{"num_hidden_layers": 9, "hidden_size": 192, "n_experts": 80, "experts_per_token": 2, "d_expert": 96, "d_shared_expert": 128, "hidden_act": "squared_relu", "moe_layers": [1, 3, 5, 7], "router_score": "softmax", "normalize_top_k": true, "routed_scale": 1.41, "balance_loss": 0.00758, "balance_bias": false, "router_z_loss": 0.001, "shared_expert_gate": true, "init_std_router": 0.00661, "lr_router": 0.00132, "vocab_size": 16384, "norm": "rmsnorm", "norm_eps": 1e-05, "tie_word_embeddings": false, "optimizer": "cautious_adamw", "learning_rate": 0.00103, "beta1": 0.95, "beta2": 0.95, "batch_tokens": 65536, "max_seq_len": 1024, "train_tokens": 573800000, "max_steps": 8756, "dataset": "wikipedia_en"}
Below are experts of layer 5 (counted from 0) of a mixture-of-experts language model. Rows are named router (the router's row for the expert), up (a neuron's input weights, with its number) and show model dimensions 0-191. Each number is 128 + 24 x the weight over its row's rms, rounded and kept within 0 to 255. Numbers have three digits each.
Before each expert's rows: "mostly gets" lists some tokens that are sent to it at least half of the time. This comes from a sample of Wikipedia text that the model never trained on.

# expert 11
mostly gets: " Golden", " Your", " Every", " @", " My", " The"
router:130117126151128132101130086125151165137151095144133104093145161112124152117151149118111144137114128162095136132116160130108156113138154141103133151098106166130153145151106094158088107171120085143092154081119162121095151108125114151159167106152121088130161122126098104102149153185121150113148116154089168114131140140150161112096142134173142152120153156156100126100114144126093125100133093120141156102139167145151124128131110154159139152177098144108108149134144138117150165151148162114159172117153125098145147154114147168141170106092137076129100140117101119138158127148108181141
up9:146139128082109141130096083120170103123142102101109106116109132149082117137104192130082154132090127186157130158123155154128137127121125140149172117142112117132103161125120139095094132168138125149162147160097143086116118148118127150115104100151133118099144133146125148161124160113119132160124112118134126138115111109127157098092104129117147160098111111114140131165095085112048118114174102131123153097095122116178139129129126127125127184170073107107128123156107138128146145112126155123140166126119131123157129195143130129135138157083123138110136137125108154112111175122124172150
up10:133139128133154116109148135153149154119139136115137145114141107145177131114179154094108130129128129146137142140092144154127089107121133141082101181114147134128134152101144124095108088162128139138151158102101157159093139156127109177165137131148141094112134161118105122137170160127137137151123151072173138155153099106126130141120112170159110102154137141122110141136104115126121140100133148150095112161092187092095096139104081132151149143148087133141144153158116217105135126146158167106118145146156099165150132156168094119113143131105128094132112115108138109123138086146152138113
up11:112129106145127109201133141145123173145104134135138147114130135145141126150119132137124127151149136117148138113122101135122143122121156115129101143114134158155144114125168137124094108108130096102118095124124157167142126143174075128171117158083085160095113148163104098152099116139079156147077156104145183134070122124099166121166115134158106147126122109075118143090136110126095115133153085142111137128110158088120134075129154110105110131136121116136104116096192142127094123131135131119128152148152109118170129123112107109102154098097122155125103105104171150147161109179152127115
up12:100116127118112133067117152146138130124161075150122088104130100116056164133130186125101185131060127133156127137067144149117107110127105109136146147116130161133112126139139126090142089134141103137144153122091157127121101148099065129172147137154124138137184141117089148127095156156153152108144131125115134151116117141139167116156117151121096125064141109108125149145124123100070119132164129147111143161113135133102117119103144115142155131129111112141149121141149142126101156091145173112159131142143113122138120163143122157141160123076102102139137124115119113128130098160112148109
up13:071097133183122112124128053126178180159104138156114095131159177154118155084108148123079131097080141146125128119125114156139103105159147096136133112116130118127110146122142129142093124128119143145121129142106154092096091097116141135144138135152174117089137134109107130111134133140167140119123161139103092100158147115143129108137118194170125123151126087173136108124116098099158110185134131151121118152113113126136157131092167129141173122117112114145145088127130115139114119132129108101124079088125110105124114127125147096175090117126135152150108145137070136140126131119110105130
up14:141115123183135096179113106084171110145177132139081121085117138116141101124181111083165099154125116099082149104138129138097142113131145106118137124107129137134124073152118109167135110159102137105135122116116145164141127132131143219155159114113132117128130127116123131130122120161122138163189121138153133092144119150149156155100159136147128119150126138155138161175148124159088128111109115116155114139120101089134091131152090111131131145129101115102133156150113143138169142135140133139130141134145122133121135127150105125128176104074144079114155134133125144200123106123093130152
up15:133143142101141113084155092168114150115133121172127083157117136131109133155108164151114114092101109131142069119136155151155163160091133135166105105087080131172181144160095121134161167147131134173120156093144149101158112131148145100152132135153124117142110116120064091135097141144129166139094149145135129135150154146145164124121126103127116125139141132074128116116112146111072126134147085147130144112122129116131128102136184105118091111141144117112134142137153082109127131089139116082122162154121102124144161103133104114125088088120096110146121127132172110146117127134122175134
up16:142132128139113167113143164176163144117118136124142095120146152127146128117134145103110088164142104109145115106126144124122104145099121129122097165089133140112161133122151130140146117195150139092127129131131121168104117124147143117103133152082136135128093140140114143148114120120097104097175095105137119156146121212151091152146120130144109098169096095089117145112105118136082119109146109173132070105136130096111131138099107183189135132124141167075124084105119106126129165105148173141114102140124105100104138177135141126157146141144152141137129134113101118115076125130125164122
up17:148139128115151141083113129169155150116115128112138135144107175124102147113133161134119147146148152124114142127159179116144114094144127155131110167087134163112160112108117103158138144166135127103173146111138077082133111125104103115073140160162159134147150135132128147119113116152154115136168138158073129154152085147106062095113135162124103148168137118145112132153136142092106115115122148135120124142158143125151114127134104169145137124137114135125146160164109100147100141110180105138161139113101123105104118193179131128135173152112155133144123167130103121124149118152099194141
up18:129116125137150112137135099126161122179166113158108134141135125126144107107166124122125148116138150157096131124131112063124123080149109135087110119105120139136114145100176066187087116147122114123112124149117189137156140133131106181153121114126101118147160133107132157103090157136130136140179155154093150120143099152084105160121152107120155136158136159173116147130129175140125127099124159137157124113098150151138136124089096113130111119099100137095125120160115104123154134137130122160113140113147104105124105158129139104123150133108143119143133145140086143163139112230119147099

# expert 6
mostly gets: " this", " these", " each", " some", " same", " These"
router:123132116162080135092123080128155148144165092132133117139146149112086163076141153107125164157131121146119123113090134115117129106137133134086154130110087156153143136154100101147083113151100116153104127077124157099099150095112104134141131112167108112095146130121093115098142155176091136078112084147084161119154157142142160086109131147146127167108148166142106126112120123101110139121128101082140129124153148150148157125139132142154157154164078151107115150156144169127134149146144139122156141118149150101159145139114148148153142109097148116106090131104088115157157129147105150156
up8:124135133130150110140135109132123191104119150122134159156146133158123141095118150081138107165124127177139152101071127113125152111150138163162150116145103155168100156138103159141088104134126135151152099124069125136145154128129151145145111140149062136100104151156099082125154121132126125103116082128146150103128135108088183118132124104118121133085170152130075132138124105114110154144091108107148118152107168099153131112139141108139167180152123104141085092181128130135118115096102136129123109138138130120144114176104115107147125108116167164137083165132138100114142129110117110113
up9:102132079140135139117123164154095130094145105109120160087135149114173129120148075124118115085160141079103117122161137162119096101117100140129145140118115136157155081134124088119160143106163079153093142163101120118160186157120147128141111104090121121106138143127152157130101092136098138120112149137095126150106112132103131111145113125120115135160139112152155136132163092126155152120102136122086103149173122128087114143106149112129128174100127155144103166140109125136176129158125152097132126110114131135113128100139139150122176152049140144113119174114137160116151107132155122083
up10:114125133149103136174127116144108089124150104170116109119120128093139113131116127158122142143095129105123120091139114150149131092144114171156149107125121095116116127116100070143159139112136055151151129081125159142130101153155144132124138131126160131177155132153065148132151121149141125133115130096166164116108133119090150145117137198116123156113133132084158153148150115139137109161127110119121139150155132137141117120129107116085095148164113108109144133152160139134106153123124182111138117144146184146129131109144098093110124150039151137164079170128115109147102149114145146126
up11:121160109112148079123126149122140149125185172121124133170119132144108131087128155101158133095167114140148154125129125098094118128117127106114087104149132126143117128120156151112154143130098129131095126131124157145133150114132139102113165120143151094104079107110149077102089148127130134113117125180114095107162185165121160114118171116128127192146077190130137077124150114144145115107110107134144109098148148155139104148125119113115122119117138154123144120117103090136107109134118113125116104124137118107184141073101147118109077142142152130109151119119099111135133131059077151150
up12:159135127202112105169144134130133131134158129127120107144172093155117139112183108082136102168159147139140130120072096126161147134111141130086124150148054127126129111136137177080138109130126134105118121084111103132117082138113146136107116093099111121134091119128110135118124094137089113095132109148128097108118163152148129104127141127113135181136130185132147108129151128149138165117137082108119142146114119095115084124120120135149123154139131130121132103102130148134122132115120129161118144151157125144154117151111106107134172092112127119137151135136185082182136090106067110161
up13:113131125152124130123155140103145133092108158148103112169117078126144103123124137102150129117110113138126113139116134121091137155091133139096099099104117169118112170116184144115139137117123140141158144100154123109141138095129166098119123159155131174148147136076070130140135122077128109159111131150118082125164087149140108104141126134090095105094140120108152125133143165178139139164125136048175130120150072141114150129136144138104149132143116152157138113120124095149123110123157127105122118148165120124118124149131165067164095151145128110158131129122104081187119118144155106104
up14:120139100078116103180117152147093121159150132116117140139117100119107112121143102093185117090152124149127104111165154111099144122091099115156117122106104160106074062148144141097147106086149130149127105096122126114146159119126122095123098146081120119122115129158102145140088168135141113146091146159091170125157138118107152108130156117142103135153096159131144123138142115130121090103138114180116147139117124109153163128119133088112141118168127172136138129105144109124131087166118118131108153170125103119160136091105095086131154160118124159133176120107113118105087148100110172127
up15:139135159146094118100131112125105113128139113110120108115160107165128123178119133141125180130121128122127123134111147122137101139120177120102158157143119109129066105142156157099047145121129111084193132108111156160119081079136094125135120099094191152095104117144116178127156143146131114122128129127111108096144121124138187150116135134143135115123116129138128146094100084151140119131150146134129097136105095106107102121150127178168097164088112120103142144090114133119104095132116132148119120096115139126116133128156172121149126130106089131124141101063130159174114135130109121107
up16:141089095165111075116135131145146128100170129129123143147072140118084148146117152097177146144172098118124126086115128130105105145121135144123152138136091112106132077114132134140120105137114107162088105141151110167164140135123163122117104143137106124085116150155138128132133152135106161150082126186093174112146124137113143106167121115111132144164114155091110155122170115144139140133088145134165122087140106125103142132116139118104143127138088207116119145146125156128130117106145142125094107162144123111153098149104112127111160143148156177124085112093071119104150133124148157113
up17:140127122157119124133138093158122184144115103142120064150166138150124169107078151150122129099104158153123138132132115148112068109148129107155113112146130129136128172157157117106117098162106140171159143167082154137093126114107132147120143132138125134116153156137103109126109134123132151157097155125126151119129131111146194089148125128106122124159160083143137131139106132122104120109132146116117131139109162098159102113115126147174140157147098130160174101089142096122129168129138091120164087140110100106160146121150078110115160125091122143156074185128116136120161153172137120129

# expert 71
mostly gets: " a", " another", " former", " an", " company's", " Another"
router:102123131133117141105115090114167153133153102121132111121159162120119141079142156114106135152113130147077140136091153109128139128143144149110156136120123126141148139147105114147083120135109098147095143077104147075110164102106103141141176110155122119095136121129098115075166141163088126096158085150095149106109142153139150101106135172132134145105145147155112124123092144109105154106136100075136147114132139166160136137149111125159150169152126148087093153149126138124151148147141142109165145099146159109144153152113169152157151084088149073108106157104102112143126149144112168137
up5:144144130165099138101134130147099165167154095121130098116099123145149129089116087079076140082119128146126134124080128106107102110088148103103130139109119129124111149173108142128115146168098124164137135132080124115134161123160141124125137128108143090127118157112074116132110156152104116135138167120111114127137131190137139117119117079136132096135153134118126111127107155130114104163163158113131153113147102142072143118125133132139105126117095123152137220117132111146120101141124119106123156147107115130120109113121166111155155120100124148140119179075098132142103138203135092155
up6:111094132120131125125105081133131174105117166109134168115106148139138116166124166147146135116100125098112190124144090167139131118082111159079120112129133124140125097136134134154119162097091123124113150101169151118134105142097137131095122129085128124151151108133181129078087142162148113162175154086121157125106108148110129156139130150091107151136086122096094133151172155133095114137120137136122106127147108104121119134115117106111091085099125162125131170104149121161142176164171153152107147112143078140092131176109108124128156148153131140126148128127133102096115162147108128150
up7:126133113111138148124095107129158114111141147121115162112123138158116126096109145115155116097122123187170117135144120135149192125124124128149139109145148128147171155157115141146133162130108129109101134086153116137105145108070139093108121093079097108100135142110174134098139132111106113112130085131108132122079133154153128128163134078170142119131107098103124119174121144144139120160149153143196102115123109158087148125102128134142116182126143134128122128104107092127175102129093167103122118113101130111115141116125102163125136094129105160149103118125180138123113120183144198156
up8:109133106127117141150103124145140162126118129116121057154156092160153143109116131114081143152106126179077140138137127137104084132118138120117109161122103092124125142073140095102092126139137195121132121098093129108104119112165132196125122112175160137124117151131126134101119166099113117141125114131143098156182124124171176144129134162131167122134127088135110146179109117107149140118093144148097129139109129066135151135126133104123128139109116165148125144072130131116122113137105130111127112093102092106151163109097139125085109121087119117149128191130126148126131146131156126153
up9:133107140126118082122130120121135133118123106141125124128154148090114126151138124153155143134149137100104103099117141075169159128146126065121127130133130130139100099136130098111117156126131154157118132143116138076109125167099126135122104139138123132107136124138120157101146132128114121139155083139085098114115178125136110156111131139125107100143164108162120133142131097141123145084104036150096107124115097161127134126143112117106123137079098099118097160112174145123134093148128099154128142110110216122140120118125133160207119080115128107072154119155146121167125105142133144088
up10:135111151190091100113084177091098141175167110135148081114152108140148120101115095108099134093088143163131143143086101076136122113112144124096159111137119120122098105138142109172080144107127089158118140091106165128133102107122090125165143110131114112162130139142089144139120138118117118108142150118093132102107165179133130144150148116137136096122175157162139098154135135156108091126158116140139111117120110115121154128071098121138086110126151097084138167146133143133118127169155118092183136142102129109116155123144105136160149114114091139165112143113121131147111133132122116142
up11:115140158103137154171153119102163158158111075133093134097156136173119111102108128142075103090122150098162148136123118137120142138129134091140116128133155117127114127135075091112147075134116163102131129137092118071148190168123086119106143136112131161134161143137114103135138112129103138139160117089111157114139116084107122089099113118129111131147162084153115143120089130135101211142114140129115170152125137112176133128182143113119120124102108093112125075158122140146132110133133136139144117089141100132128106153132144137134127111100172106133093121145146152147136098118111120111
up12:124152107094166122137123147131113082138119136110123129186206122111101110146119124157105084157151159158101144132090161111130108149128136152109122133137111099142082051135135152100152104097124115107134121153099097095160174157115127135101142093111102129122163140087126137101134085112133131101150089123119144132106126100132147151142133120090159066070106120166085113142147155101104104116144120094150149114108125150162120141123124142098136135138115123154159137129128148120142100122130113130149122132133147115100100154182129122145166166125129137117155155132163149085137141116095153109
up13:121089178106159087137097123083155107113156122133104115155079157125118113135143118162155131146171129143054083135122115121161116134083151190099151108144139098119145122117127136155124144104128139121106161083156179145153087107128119112114156157080162112152097098149123075094146121148120137083165119127116136137123140136114123127131119159130152118087092138120133133137121124152149134160115157138161103148138140104164112131140128121107131113158105119109093127136088118161111141131122134131166098136160162133143164179119143106119134077119139103118112156133152115106145161085127153115
up14:134129107109127139073093097145117126090156139125141130114159112112143140164143181096109086111157130128119126143114170126108097136161128143147083129094145123137151142141119122159140147189136092125123140137116167083133143178117136120134160138122126135147121133128107133137137132151095111155136137096114146179154114147111146075124125154138136088162145110112146130174153144115146138110132152123139129089120136074099148133152147102124117145137131126128092143150147178116192106107096110133137101171083146118114126110093163148123136129112116091119131134086130116096124133227137118092